From a checkpoint of a small mixture-of-experts model trained on Wikipedia: 14 layers, a shared expert of 192 neurons.
Below are experts of layer 4 (counted from 0) of a mixture-of-experts language model. Rows are named router (the router's row for the expert), down (a neuron's output weights, with its number) and show model dimensions 0-255. Each number is 128 + 32 x the weight over its row's rms, rounded and kept within 0 to 255. Numbers have three digits each.
After each expert's rows: "raises" lists some tokens whose logits its average output raises strongly, later layers aside. This comes from a sample of Wikipedia text that the model never trained on.

# expert 33
router:114132155095121082138111101114142117089119130165159111154104104109111109071103106191106154075147109151138088131072131120110134158175148130115106099161147079099134121121100186154162154074116147151077141117135063147115126139073106109097136067175134109164164099122106147177152157104115093114085129099127151116140137135107136090103130142069111128098219109067077120157084136120094136162076084126130194172096144081096181092133102156180150176150106099103153138177104105133157107179164158144045115177111147115125126185154075187131142145150170124105083130155196187171172124077105080136150127115091163149155105112185086116095153155114132071183143125065150174108076103153125080171111162137119116170157143174090130147186116138110105139165201080111180084161122140150089146118140116
down0:095027166123129116158044124101159159088125107157138153130149116119134126106126149043111134092102100149131105098068098124086094118080107153146123084079111180118101071130149100113117115084051097129139136096167145181112097115120112126145113121190132069091109144083120137151148168125087159143111089122148152114100117177143111126108157144156114119130138122147087138161104167190110145064143125068122103116118140088133085102119147173095122103069177178125099137146066155106116127155138125075140095171108130055144097145140120183164155120166154106144075132146130123059080118157132166159158084095093075115139114080141142137122151107077117138099080106102165099196171142136111149156110199119187171104094152131063069176119085144177193162128156100076164138142175135129165099102086140
down1:137145130125099165052146124108081096121129143078165110077132140116140113095105117133140120150113153168156133080141080157174084125134101105067131118190154102131164121118107127134087139145161169100109096068161158093122146125120132112162114111100190108109098122123108116050122190134121071095169178133142154178161136168138099108136133129137137101216136146176129127124131119124114141206157118141126223132147146078094139180111099167182187125131203141132137110112146140162129129115130158140099154119124120096093124170131121187090146079108092143140104083134182130140129112143121152159126159171069163155174166181081124139091194083150155171213163146129138151126159129101090090151109100118151135132126142155172199176132244146152080135088088149126124096138107127207129086112175088
raises: "ct", " post", " tour"

# expert 52
router:121166145096108079134099111104135101116146094182157103176080073095101071099131142148084183098181061205171089098109132119084185165132154114152093096127162053137156123117081169142168146088110136143094125120148114096113119105091100094149126091163146130174118099127097165144137136097101125096104158105116142142130132166099136116096148103113101148079174099095114097131102133161094191135093113117118163168079125084106169075137132153142139166127121087128136160130123094100153062160175158165032147148116148116109173192163102149173136123132168168110094130161175163151216161071084070183203155088143172122129105124161116123094172150083140077154177106097152157102092129119105062142096155155109150160171134162079123150153118138097106110138192122091148144149091109122074109139136137
down0:178139120164134125154147106107106101120110101171168111134071137160156174150145137165121126024129140153183118133134154134161146147128159105125163162155131167098137095080094124103144180122161117192127111133160113163156154075156194144112145081119119084123107161122100111108124114207151096127147094133148149080126105187126108137172132117152120139128100132080112164155116155060112098190192133144217178106161097056192097100155132128125212107100123126133168112089102140183134133109130153113180128157128104122108140148139173149132128128137141137118117160128118103091183206124119134155147137107151163087141081070137086083162121055160131075138105084169117164127172142139136107136135189155175121057157091174149075127132135175163128142145154103182040074143141087064156145124117107
down1:091156111113137110112155099117175077148131128091107172141144109085171114148107143129057172117153169075096169173168103133148094103186088152109119165129129156177185188121163137126105108106193098183127181171123109145082095171167113101120141155126108147120158135142174106183154127146096140129043111119142120181214094099143136093083103101110125122141077122103155156078129174121149050187164116159132142110172170087155107136125120181160138147153175119143087118126143122142164144148121122067157090154090125125223088140121045110099119094106146131124096125121104070140090149145081139107166135123132171136129140144136156133098143099130134102138133154090111135079136119140130121126112086095051110112081104201192199104154115137206144110133125115143199162113110119146152151081161193
raises: "mb", "-", "lution"

# expert 34
router:100132176128100090167103114110160157111146108156134066135097073100108117114068108172100169082157093108150064132068125103127129173147140103152120114157169074157129086110085141170149138098090127163093134093151105098108096126106098109124125068144117109147149086138107130137135151075087096127096133076114122116159191172090130062103148122108108166099182114062083095157118138153119138150069127116112143163091151109083139097146110167165151186156131100131183175189107105117168095149168181149072152173106157124098144158136042147145125172180163159104126099147157162172192133075092107168183162099104161073134118101166101119109172151123114076187134101068149151102098115136150115156105169145127147152141160146076103133120127166096132143150229101118140116161098116125067168132059126
down0:132075132128110126136094162089097114093135105100117146130080127091088128136058185142125139105093171095161142101116076142126107146125205177100156082076105115161133083078152119085143061085178125185164038127143152101129086151194144098117149096181148058124123096160169106117082119120126104118112049136146144161169136131132148151167142113090162109147177118114121123081159086117116185168068165138139188118142139134119133151124072149132170044177144124152084105140104147166144168108112122086151132147118149138103110107072100126154187169128105165128097127171146161136100140101131133114154119139132176168162155132124127163115163164138120116095168176061143152149166127105122106050055172140179098119076047097138097146122104159127126089153113115086178163160110140116165135075166156
down1:122173152076138117159124061133134122163169096130152186130150133154173094198126105140173135106155146158082093139154119118108075157143139172129150135127163121119163107124095096121178058097101124125120150143091105139162163127093066104112129173091110105096124104132190095143079111147098068118107105138140144103131126075170126104187152122081122097102105062085101173140136120124119082218118096088136095163118148128112165117143151174116104164210166133168100179155129110142141174103118117122132129135181072148148128089196135190148113168153158146106172121202118087156137128106151108206177151138185174089126125132167146104162125150166081160065136112107120130179173064102190079171144134083106091129135123093091154073109094152100208123122093116098162169117149143159111137166111127
raises: "\"", "Ranking", "\n", " that"

# expert 37
router:094171167147110049177116108118159091050131098149146107165119088116111114123103103118119167088137085166131087103105138108096170126136143100164114072132154085129185115126095147197156147087106174150090124099170097133123086096098059108129132065122117129168115096134098161194185163098093100084117157117106121103159171165116088097092134137097094150107133110059120103162091115134096143170086088114090138163089129086100138135149097162161127178091114062105140148151116089131176091163146153106085142159099183116115171171156079160119153167166139146106105105148164185179152157088073076158142158112112141088145104099157084112129158142116136071172183102101130169107084119145110069109105164170088150168167152178088102161146160151100096112155185091105182094148124103145090140129083083
down0:092157155116170124103145125089168118075132156097171145112094141148149168168104180102083135141165157129149172106096065128118119116098110140201124140151100182092098147165085142141160110158157132133090103097153155128125122117139141138083152145015121171113147095158098129128097172066081160128098166142175111143085094123113142093081111122121100081161133076124099167121100121106101044171146119183143149147185103159098161166115110093172140143116153132118082140090102102096151124087149114121223136167121065125120170177151105162136202159144093132106159057149172092129111116105099149165130204113078097148138129168072143068146123086149117182112090154108100100086093134107163131153138085149115097140112093177070086121106146186129108112097104104123142168093122159182151162136183153
down1:133160135112155144074146136090145129111112107139114143115097121173065134104104170126113067098106164127071058168151175161144122139113110113074132157093120091135161062132137137178129092180141083111163130197054162144103184128135119085121082146151099112121170175125143155089078107165154093150155171173168108177128141117178104144140126119090172129090111104099120106100122163102143105081146113118128193196127098133080091136111176184090088108121125162115134100136128149063125132114098106107052144167193108087126124068153171082106060141128129073150138109150147084111120148130094102159149098065154060108151069119128061112152090097108127134152110123098102133172161067083126139133137105209098105168115172157105070128141073171137135193112186163114138118127152149149110153134135138
raises: " ", ".", ","

# expert 56
router:104137156157094086121123115093156108067165120162131112145106101127132083102110091112084146086141095144157080110103155099127129145088151077158101071165130108203165105075114155157139148095105157164073153129163089103119084102078125077126154124165125108137157104141109166191157142113124112126109189087109147134139161152079151090107134105065095128076169099074131061120092186142111147133117112097113156177104139102103202101173085174178152177111115054125130148151117087099166106135157140170103138160064171107099194195149085172145154129145177145075096121122159146141140133104119105156135159103118187115118090090145079077068150122094134085137144101125183172124118101140094072181093159177085147172148160164118099112144161142121076116158159128102114073157106096107129147138097058
down0:136120145147115113113155146216108100099071145115048148127074154135174089125097102089098105099084153116098172122149194134132118104123112035083159066079133060163132113109127136084143089099153118118106159219131137118176126173146151132151121127133115138075079101129140146172150064161126160128124114106123151124145198100127147157152112176138098095141118121077160137135134131112173093145145111102158117068085175188104178087172099119117148129118144128189112072138095130151134092111128090160160182127111136157106122203119119114113101102104154115131128084091125159140160131156127130173197142105084109116230181106112108106092132132148138101109109116116127154172121075127189086161132121080157165150147198147099064092119147131174062105127137158099167195127169115132153134165148149
down1:171173131094150101153175100110074080072118101140130150142117163163103078108178134152103117154128168123096159145190129151130088194078169093125149129118147098164140138170157106095117073115130082146126157147102160074097211195187128141122085128108095148133084163162103140110134132161125142106110199082090111067100109117090092161146161117174121116159157137163174136128154136128115097185146109057133113121118109120112130121109106118088122118101153126132069186110116102126046113085076107091091146131118134164111107199135186083116085145179151135131155138093080105118120166158159100138169166077110110137162113141109158058147125142124136196081121178101087180113070170142114127156145094147158122132112145183064132137128151180118028129191117122121128074097150112125145140149168094
raises: "more", "bre", "mic"

# expert 8
router:125139195132113072113119130104144107076165107159131089151077076118132107130139084167108188100127119148143111105106146125095145172153146103148097076158147113128146084090101133200115166064096127140110112110132106126131084103071098099110133080156118096155117117130112161174198172067108064078119150078091137137140130183122096086111141116087069145091167100036106104151083171135078154161088097124111130165141138094080143108147096158155124194152090063123131152153124125108173087139172165160080131137081178118091175172163088164127149147153199139120101124176143169148168120114101068147142132115119133099162123125153097118081134155123164082123167154111154152096085131180130098140097150164093156152153191175097122152157155162129081120148204080116140098158106104178102177122119069
down0:102113208136123165118056111063177125090107129119125135181127146135139151139108135159164180142110139150145141116091178151076129184070148087109130096088138120134151099176120135109076109032144133117127148104171127123129136121153078123117110156093094087093175101130095088110121108160137165128179081168143175176144097125137133170160207118127168146172155124144134144168136174152119159131174171161137134118107118105160179184136078116140117098127143105140135179105156094186136116071071187157044131110118114122151146236062140089132195154170085142103114124096140144102108100131123097154053107137157171086103122139147118153116154156104101121114142161120131128148167107120204108162074116082088112098138092105157104142127123140146156048139105205139130157100117173095116130112159088
down1:079130097153127142078158077094136081148187138157096141142109099063095158057128122092105185166147088109151121082104154117147169148134175163173135107139174039121127081104079136114134056110158123135109168139117090166053153100139106099113160159116117050115126056069105119073090161092100131081135128115151167171153127153113165127113182101132162098135080098163180111125113081140083148117102151142083118091096142125170081094134148188145116111106131110152151158119090129190165175144110133143143151117137114120106099167119130134109150110138072116148058113074138142124080092169133057114113109158109164095099097104140165180114127113145140122080138103185119065150067106104122133113106108138083062088140116111127143167128038107113160158125122156095074120122134113092155100188155102
raises: " ", ";", "\n", " |", ",", "."

# expert 9
router:119135133114090091133091093109140103107135089160141092146081097111114082093114051165125149091152120168130097118102133093086134169137146103151105085173187108131142100087081148200147146099119157150111168086156073104096103099126077074097164114171121141129125092140115151162149174105105093077112180117105150119152170155100105084096166099092095147105153113059094112153064149135094151157064096116102144151120148102112167091170115154163163160130115061116191177169120112112169101137178167153107131141098177094076140139172099162143175185137175182107093124122131179167158141109109112174171168111114179122157124094183079096109135138079152097174164127102157185108094119169084115130086158135086141190147158144108137131190165157123073117159151101095138095143102106187113182109133078
down0:111183129162136099129167163168097052087140107126112171127151098122118204122119178133101122138134179105122172125145071178140164120167128134138095110127095101126108166146132134107127135107111134101161081094129179192070070176096105120093174067101108089145107078109109131125172070085100105156176122086135151104119143141068157179137064125123186142114126190169133148145074084198105097118118173102084177139144147083106186128117160062136140095126179160178106136178134075159104083137145145125142123151103100166112154123131157143054142111132118110129124161195142153164080101140124105102143090145131118146184090114056125104189144144165174178062097112152053161163140131138118096124156156154156078141107151135116119096118157104106134176097163162112159074108119142150100089133109078
down1:153123144071110158111096122133156181160188126127168046147121144094140107186166111120159159130127093128212130122092181151127179137101107112102113185109109178235115149143123145143144112130146130126128158120139095103144170083087084124116160117129115123135093105080171102135103108143147124126110145136075104148123104092172119140169119150087140090150127112096110109097142097138171098086128154159147130068134099125162130092174187163131133114191115110139137129155119144157128115178156145152162144113079113080165151110141071117093131105095124099174193142092173109071135116168139101160148183062118154152101116176128171139073143117115161047137143166073158153070141089110152119109095126048124082165132253165203100139125118105129146068121111144082082155115136123165181126108128119
raises: "ori", "}", "l", "ved", "min", "bi"

# expert 32
router:116148147108108112161097081136127114079170106139154128173114069143090113089130103157130144115156079156135039137091146071124105148126124095143105097154194124157190135099109147136153138110094130154098155099145098101078104109100112097108156038204128099124102100145124150173149170099100082088072156103098196111153146150111101062074141115113101177085159117114076116162091148137061152158069108099117162175074133084109144113149087204138151175131112079105154134149099144106135095122127134143084138174091163102098159152186119161142158157152177150109090127183153154134176151116105062139142154093119143113149131092143105112107151142102147114169189125092172174124088096133104115118099162181087146145151160140111112159151152129120114142145223081108140100162103093160069189099108079
down0:146134122072068110115177129110115124124183165115145112129092146166151087104125176148105141142107102167138081178126115142135137130156129107126120208134166145189098151126098158143154141128086101120198104105050108112143092078132138165125142051155175142109122094130136129106129117099193145148123077117129168128096180162096166173094081134162139151124113106140137119079155140156107161110133135040158139213201151075179132130088151107116177080137064122148122148117100144087130112090136128163160093146139133142159101171137136111145098107144074170154104110135105073098184116116187112154159094131090091104162150135112075216129131067156148058126135113128137098116074095099152060140137113133145099110117145157154094093094152095199138097085084111151147153199090084158117194135154113
down1:113168171131091116159147150114118094088121140165133137161111111147133135082122144087101146142113167050141118115112106191163121078182157150113108081098082103178106084118125135090145124109145156122107144104156138162099142125079055163148093156076124126122127118105066125151161153159128140056123120184062138118190109125126161146195113088131122133083150140213170088147092154128120077113114113103112130158155156132121123220138126127100090152207137084179110140097093073149151077074082065183151110131126166095098100128097183062068126105145091111136072151117105116140153138132177093118145169102121112115139070094135182067075115114173149124102113099143095095178179162079170140125146094124124103079098160150100109092145102097083140094155175145140117138156164182140104086097139133
raises: "1", "\"", "c", "2", "0", "e"

# expert 13
router:111135135123086086120130125119142119060163119131140128166074090101101076099107116157094167084167063156140088066097159120104144128115138110158088083191128099189137097099074160177133171102074162135110163091164086121098120112096111104101140096176156136181105090111088168142166142113134106110086148101059137081147151152099122111080162129080108196094161109090116104164066160131112171158085099110083143175132121099099154077140109181156143138134099113106154155135115126111193107171134179165080170179124166106067176170177081170143171135133159160108121115145157161176143132088106080131116152099072154120173117107119132107080188131087160102182172088083145150086115085163084114151104156152136154114134163166125109163149136148107088118163163123082147074150125116168075144126099083
down0:107151156109126088157099089150126170113123093148152131144103094102074177115084054159090103189134121046125118171120131199170132129101133156105141100140164168170118136088142130106128147179104060099102137109189119089118177180125140149113132092123172095164125106111123103122164130083166078154188121067104117147115138183146102150085079110170126105073108107117150134120170152148105117179082115130070149102188153122058135144130142175138112135120136045129156135051124097151120130185134100158108155165107100099147061090156155094114132086079165150147163131082197179136165132097141146158101118143091107100136152123134150170179220129157137109119130171148155110177067119116098134100148158117133124112155095120087202106150174126189135124105113161145156147131112095104057146083114155
down1:175142125085176187149099163108126146179093128150080132109122077137112107127122188110123180162174142121108119085103139117154089085152153111151142121155088165095138136043090187124149120114102140090127096113107144166123149176143090160074150110118136147167141088089094129176104112149162142079083155081099109129167142098143150127138165112124099174182109173166139159134134081135168084143160090119149095104130135105136156160156142164129134176139156207188121129122136088146094151141128195176147118125195122107092105135139111116133101074144139102138166156154094103172150145172164142088126054107100148168102110122107104171082144051079171144157138066149143086126154155093121165143071122137140133168133069094126172113145091163078136139156046111142075169158150187128112086188110216
raises: " ", "-", " the"

# expert 12
router:142146128114087095142109111127133140131175120151136044143081106096113102092080091150078155114155082147171102084110139120131166148132100078158114116164147095154156107080112157151121177114113151165088148097133090114087096109111087121055157103186122124139106078136083135209109147098081092102079166109100187100167158123095125107070149099113096144094154074079119139144090156104102151159111117111072147124101137047114150101161117161183148159128120088117171190147129100104145095133183135154032154131097155119059158184147096135150156163164160175100149122200178166149144128096065066156159142100123121080129103095190096108100131153126134102148141138074153140103073106169108114156091150124094128149124125131094105113162148127094071110164188095108150137179121113144083171121087114
down0:077136131182108185116145178158129108113137186166143119140145131114124210114151165199128089078107121127103092193154120085152138120111160132128199082185142117122113096084106112118129126168150118140087083140180142202159112153134143143136142151129137128107187107130163131148137110155192103163114055139135088113103177128186099183153136195131103049155159167118181072141146155088099120163168136099172115125116104125115078171093178157090193119180143159112127107115152128116123197097149150149180104139139132151138177139185117118155140135124120140111138103141131102102103122084161153142150163143156097109181129123123150168171133189177137159169104162161072076147129141067120149140143152122155162122163183131123097098144082136129082149167104163115103122039129124184143051116084079
down1:110104126122111123151121146163102097080106106116107119167103155131118143173110152149064046152110083119102151139201124131132097123079133109161129145152109073136122133118113078047113135114128126100095091189130102082121102068102054074110096159132129103105154103117116159190142080141110156121142155147102138157098142081121098120128131155118175164129131067151105126114095153135105127154115185033135121180170088146107124111172138187130107126154158183034100101098153119079211154171167132136077193109103134143156162070074144160129138126115102127148141141163129061085151141111140120172151144175104171158092133078131145093139123116142136112100165162170151154108164122180168140121171148166058133058151114136135072140100165191135095091057150123089147162104146142158111135143160175
raises: "s", ",", " and", "al"

# expert 36
router:114158157097108095159097118128141146088191097142153102165077115104119116095102138162090163079150083145138098086118187119092119163133150129156111123163139080149143084081101170181142148085084172127104134107164110096084093080084075096094158070176114138148103084116088142154138154091115090104106164119064131110139143158118115113068146121061084152076170104124087128186087160147097174144098102112081161153115132040113156113161087142161171142135110079137143130135119110102148091150162164171107129140103194088112151140148101131128162184152138203126110117143180150138167135090128102154137162102119193103165114116177090093093181172118130089151165110091132164083120116153072109147096178186081135138141146181124109131159137136122074131147137101088139097160106098196105186122071061
down0:104126068094159161149184098099134067098135112126100067109113219208111067102135154105131054135134126138114126179153177069123163129082124152088079112096129123114110081051123063091134171132103112136083104101126104113199161141096184111146118087107106163155098169166099136134098083125140133155074046119122165162164145152113124082051087060140093137127154115124136136175087096153131173194099134115138125080140182195134132161143130112155150132113129154138136086140120105124134060113075154133142096172156134125155110110136102158127111159116188168139142130155155090163157132129179088222165145121097111108149127131158181178135154091105137152154095086104181126131103153106098132149109148169071168157115173130150113150154142103162147101128135174102151107087132133140157094116158124
down1:113139107162126150137142157125137067187114135134135170164176150103106090160117206149143080115119126158123156109165128094148126146117074141080093154169094102147133155103080094132090122143121125142096126108096084144108158102173085089127144096176119155083134162110090090135054114116125117126039100101123163087123205159115128059136082120097153115117117136186150085099130147071152148177117095155125131107124157144125115157144164148086155058118114114194079147151147123143151112019142126105156095170112072162182184106121051182107095149105138129148175127136133177190139054112134135113071110116092123143138158147143142160202092107119157149099135111125107111128072105094219137123137184136112132181163170109127107139159132084127149121175125125175162118138107081122052129142137104
raises: " |", ";", "e", ",", " (", "\n"

# expert 45
router:100140152109091118169077131096129126064156121166155099136084072104105082107117104166129182071156088170134071112122167089106130186124130082158109101163186100120167130093087148160123133106115147160100124107177103110136074110064086110106148097146107117126130117116096136141156143091091097102108148093105123119143154171111123097084139111103125129091168103017073109119092175137102143139111135058128111173100148102088158088173132158147178176148103085108142150128112146075143073126148124114047129160079168131085145194189073132167170167165140149089110100160176173130149153093072086141124153102125138108130106108149100093105129167109129085165183101119140157080123085139123060134093167138084150180158162186113115125132161155118097130146212078117130106181118090164119166127123118
down0:148170150169120109068159084109190114124132140146139086106193163127125121100110127146086139115135147076143110067061126115113098132096149164165123144112097094132167133124141138177215103171162080135125132170098139113168136096078073123154110121181162131106129118060108152121155123156132118170088135131115144159057118130138152031073078147131141124132117113116135178084191094111146152128114118092109134106200131133078125184097109155128132165178091059134184130133161137134120117072079126075131193131146114168104125095104175179116158092156144134128122073110132120072155140100133122162113150100159067110128145121095117119074080147117113107196141107104143107184122164182165146141109157103104155150151126140167128106178086043110060146165149145096154144159105124167126184165127201
down1:159108160119068121131098168085090172096108097111116167123088141156089139122193080120096105126120166122140092145144177100133148134061184106081128093138168111082165135128113136126117166133117167145176153134169131101138092054090120124155108122118156134125142147106147159125080131149134117150176106160162116141130087128164168117159144145175098085094148080163126157106088174135158122093118146203096081133124094101165113129093096128100093176112117098138140078123134168177108058105128095065123178175137141079150101097123218138109140122181156165099153125104063168102147160126056135194081098131137101082143133092191154182091088067090144114132094203140140152143158077129151179195119121182102137114147123096122107158083100165154103165101166161163172143106122077083170130103110101
raises: "-", "s", ",", " (", " ", "/"

# expert 44
router:129153173115066116181095102094183131105163134146131060143121091085097104097121134135120151088176082154133080117095165094133165168127151083169102086179184104123140124074089132171115164095102140163097139114146109100072142088069113089070189127164120133165104106156096165165148169075109069129080157122117141102141171165102114058121152102081077156105173117070110110140106164155109162151100108115121146168123118067112185093148114158149168153130121112122168154169102119117168093151146150131079121166117146091118136166169074158158177154140153144091098129159158167121170118085135115151130154118114183117127112106158087068089165143076170081151133110085162163079052108135087135169115132170092167109159171154106127153167172176139092155146171076108154092154123091184128154107108084
down0:189146177095146139184104143082091126108079109143113174138121129126096134126203167140149161102131122076116144093142100096125119122092163121079096094130140089124188141132137202127135132139132139117104089134181113097112155186164120074153081155109127161170085126123129136125106173125104157161142161147120136142151109124092165072107154103150128163159106140162181143068119120132148105123204068077159070061145174064139162145163176110138172144144142169195095094120084132121163146196073164101062149128154185121122122141144104086188110128131106149142096132163135142138169179136151138147093080135149144110145124062099061116143103109120178122113124102160151138166133104140153105168059135120019131193100097130089089115105135091161143115150142111080138094175186130115100178144141075
down1:155114146107173163115106134110060133158117142067097105118054144155168147069120174154179090191142141133126137173145089087064152131113095158084162127094164097127132129159154123159143132158122164140103072193119121094152144151151098068135170110126080089126119191124137140141154174201065136176103188147103122186145134179127144127132058092078143168112152084131142162138166122082124145112117126096134106149115137149080134135092125121098138125104128143097121128139137133135170137090087100084066140129139145113069150103086159078133144197129154143107072069165109171096147130166082071103142110113147118127168132102149102094191108119173118096084146173112074092175153104090189142100158151137116144132134140104097102096126144102114081114182198189113145155163127140074128129125088226
raises: " the", " ", " a"

# expert 26
router:106140187096109100118062092080152109063130122170154097174106106098122092119074116170094176074162116139121088091082160116093151160134143110154140096151176060174140117133091146165166157119109157160069105070180114108113104098111111108100161091142111127143120092135097120160173173107138104084112150080095152102156146163101095104108136128089086143114168087057120090141064141134103139171099079112133185159115090105079144112166097193183158161161115079121168143157112073134146100171168163149109154140079164078092122170189077186118146151154162146131108109145175185160169116104129123138149129120061146109155087090151102131107155147124167092160136101077136159125102107123135096184121139178109162140173180115130113145180167155116124123129167067112154109153101115161071146089072088
down0:188074126167138078160104125131121114113113132140104164164134124091093145154117097135123098145184138143075171115103091081118164159039030146112099132140078083167140127111092132106121117191140128095117141112114137153094060150108144113066102160123149104126095138091141044064139105126175134152122151102129120139109204169164093120097158176145136132138123072145090173101132096195198137078153151098133182136111112120112105099148121114113119211123162135086127147140153130112102149156169165068109078057159155108129079185150104117156130105116109056113125158135051123095173132069130149171129129101097138097088158151098132150154138155164096134153143120065086167178158144125095114152189118129104186127148159127126125106092098133148133116096130169069139132072108135134100086170074114
down1:184108143166120100145114165126163146127100113184148104144104104116138124076180114171139126088141175058106112132157156112118116104169120067080098099113108134099156125189098131110112151106116094130136129181084197183147092162163094113123079088117093150133089164139119119116131079121159194097126157128170097086167099111124106129125210149113192097135119157120166145114106117127118120143171102131108050133107106131117122182115062188152128180152117092132146142174064124134147160088124117108083101057163097126147135168136171157095122183149101088069163131160191116084068107105168078143124194133135172193117122188135099090207083163109113131132131126110126166094135164082100110130121080136150106173087169122098122119121168158110121161133137152106144071152109127203179151160146078
raises: ",", " ", ".", "\n", " and", " ("

# expert 39
router:138117152108080100137103096106135096104160139161154099172125087098130086098096084145109137084159056123144080126095163109122160172125167067162085088194184108147177119110107161146144121125107160172114141091166099087116099122084085105114158073154108111141139115149096167164125136093065096134100151098094116141167159223067116081082155114074097135107198086071122096154056185123121139156099138111115137159117141104082175058146119145134172199129114102132163151130107110109129104139168162151030130174079147091106143196168072151124139147139139158109105124116172148148158133079124111149154143139105148111131124105163079086095156171102148084146119077100125156092093078122103110175100146156110139137148143184122094146182139123102112136158185112107171084157117103135108119074114083
down0:153149117145080090117150136149115126144186101130054084127129162091167153118124097074086139085138118109100160102134148165109096114133197129142166128120059120147139150135088089098149145121135087105114102150142110101163185146166124145123099139100102145072104162155143130138125128088170118107156155170179114167142113111106179154091102145117126174078125139156126150116133133108074137191184183097114172120132157181116155111116170220157058157150092170109139143162116180124110099147139141144189126064102151149120167061188201122129110098129172095164138100120170148082149108140131125158144139136105080152089130126049141121167137091193117137138137136073144136082100110112169065149169165181157083070099097086093135159057100095091100122121116153106082119179098145109051103082125170
down1:106174109165100158092198131111119153167107181145144159116130127066124149157073175124108144209061156171140150109227143112138149137134083140086135092119054111148143123105147078037154133193067116138166116101118120204154167143145159115129078146127155167166094103095132141078184092112119148165158098136126150091160178115102144190144102071094093144172187106108129091119115044114072152072143127137157072134159115137168109141190137137103173124156162121143113158128165123112152159137101106105128175087104152132111112145153134111128104132201143162105135142170187166147156081094091112119116128117146131101154124103149181124123127119099141193145181068126129135078140124175114154172116099143129117144075158167123142124154097136053124098125131077126124136135061140123127144110110086
raises: "-", " ", ".", "s", " (", "–"

# expert 25
router:112162157086111114143115116115123127117175101166140092153111085108094107098071149137084185127178075149135103092071188088090110150158144114149110100140138119171125086126111185175160175081084146161090108081146104105101066103110104098106164060171120111140151111126093140161154136078103099125089164109094182131143150153094099101094159092085102150066159111116063144149083142142135181143048124093077158175064141081106143105168097161163135166148119102138177142136111096148153084157157172133094156154103144125105186132132118150131150176153153159106133096142190139160178160112099079153183163068105198096146114085179100116112143172111154126141146103100119154094102117160123088200091156168091121164120146193121109149161139147089097119150166073079167113152103108157094131117077114
down0:198097148099143167143112152099142130176136145152128111120109104159146142103138118158106089100126099131141086128123081127085074160122170157101183093126146127161120081161172155141153093048117138158178135153128101152112126199116100179116123126163120100185202103149161130158114147181126161120204130092089102103178122163190131156097147121142146082098124109153173114197107094155143141140141142138173151063124147103120112122190167148160117112142122110131146071134145143144104166180104076148169090136118185116194108213089154092135108068176142128109145223139201142159144089088165142144170121147141118187180160159096107145122161120136107118109122122113143109095174143123124111142118133121081112085043128140139169113157106127141127168091119091096054145121174177126131105075051147
down1:079056087099108082104119190076060148129071111094120146174086186153186142143136138094170131142160162119134079178143095099145162134132108131139102122113247114087132153105152123146096109184205116147088099161139119164159082183129068164088131116166139107133171134124182139059129126151114110119118155135116112138082111114127118096115110118084123089126115169102134161164123115099149128141109136157140091140143119160138165143099149120126147113118194179133131129095118156133204106174123167160099218153210162120121151129126096115159163204087100116114084101158164129113112114141176140148173139181113096151125108125104144071102107124119130181124130098103132224161082085111105180204135131110159101099162133130129073097116160119085155095139125121127146174126170085132157140143102166
raises: " include", "gg", "Personal", "tch"

# expert 1
router:097143130113096071147106105105176088092184130143139093169102097078093118084095096139103132095137095147141078127105142089119166151108187090158116115152180101164120104088129116129138174105100151140093157112182072093094104115084113075129182076139149110195114091105074172147150161109094094122122188117104134124132155144092072085102133105067090145093178098123086070138088183163102195127063082108123166156131124083132172101162105161130136162111097067104126135147126088082140079143124158127062176144068135098105149146143074159142169175159140141074110108151169157155127144083098118154140146113075155062153130093132112111132173116098163125134161107085173143109095101141127083150126170154061167178147172137134090151186144130101064089167164104097115087142086107148109144116110148
down0:132102181050152144162140100133107087135103138182157197109124106124149090147133080110106117155063144140218140135060144161114099141126125125101126140095074162099125133127091157113089128112166141122147121072128103150102181024178076132120098131180100136055086150116111128100115067125178089090100124045145090201130139186090179150141161101100138113108136148140170121159118132101129079156144118112132166154146140146121123121108176098148121102117155160083160139064135131096140103151116192168109149095130154175106157130112148113102117104127168109112147185137055043111154062095172099115121082161164106123201175098137113137094140155108111122158113112150155169074146194069113142163166094095142130128077127135130090146117122117163158087122130132093164080137123129150122159136087165
down1:062159099119169162117136161156110182171164122101121138105078181168177173125123114129172125135056112113080132086136129105162128153129116120170120159095146093130145116149116141194154189144204127153107149140203152139146149180162132105108087099167136110050122117195120153080121153130173152102189172130166142131111098135125125142136094106123141162112108223095150144119131114122118154125121164120122104137140101157097175140202078094153140153135160178125119145166132115102188075113104143072130153088150158144155132136113171092110131108157124177171137108053117111078128161110150234142146117164103146134099153150155103125120134198127169158139119131073102131209104175147131178097075097134130176129159099117131120119145153112107074156117100094110037129098168143160115113087109067
raises: " |", " ", " ("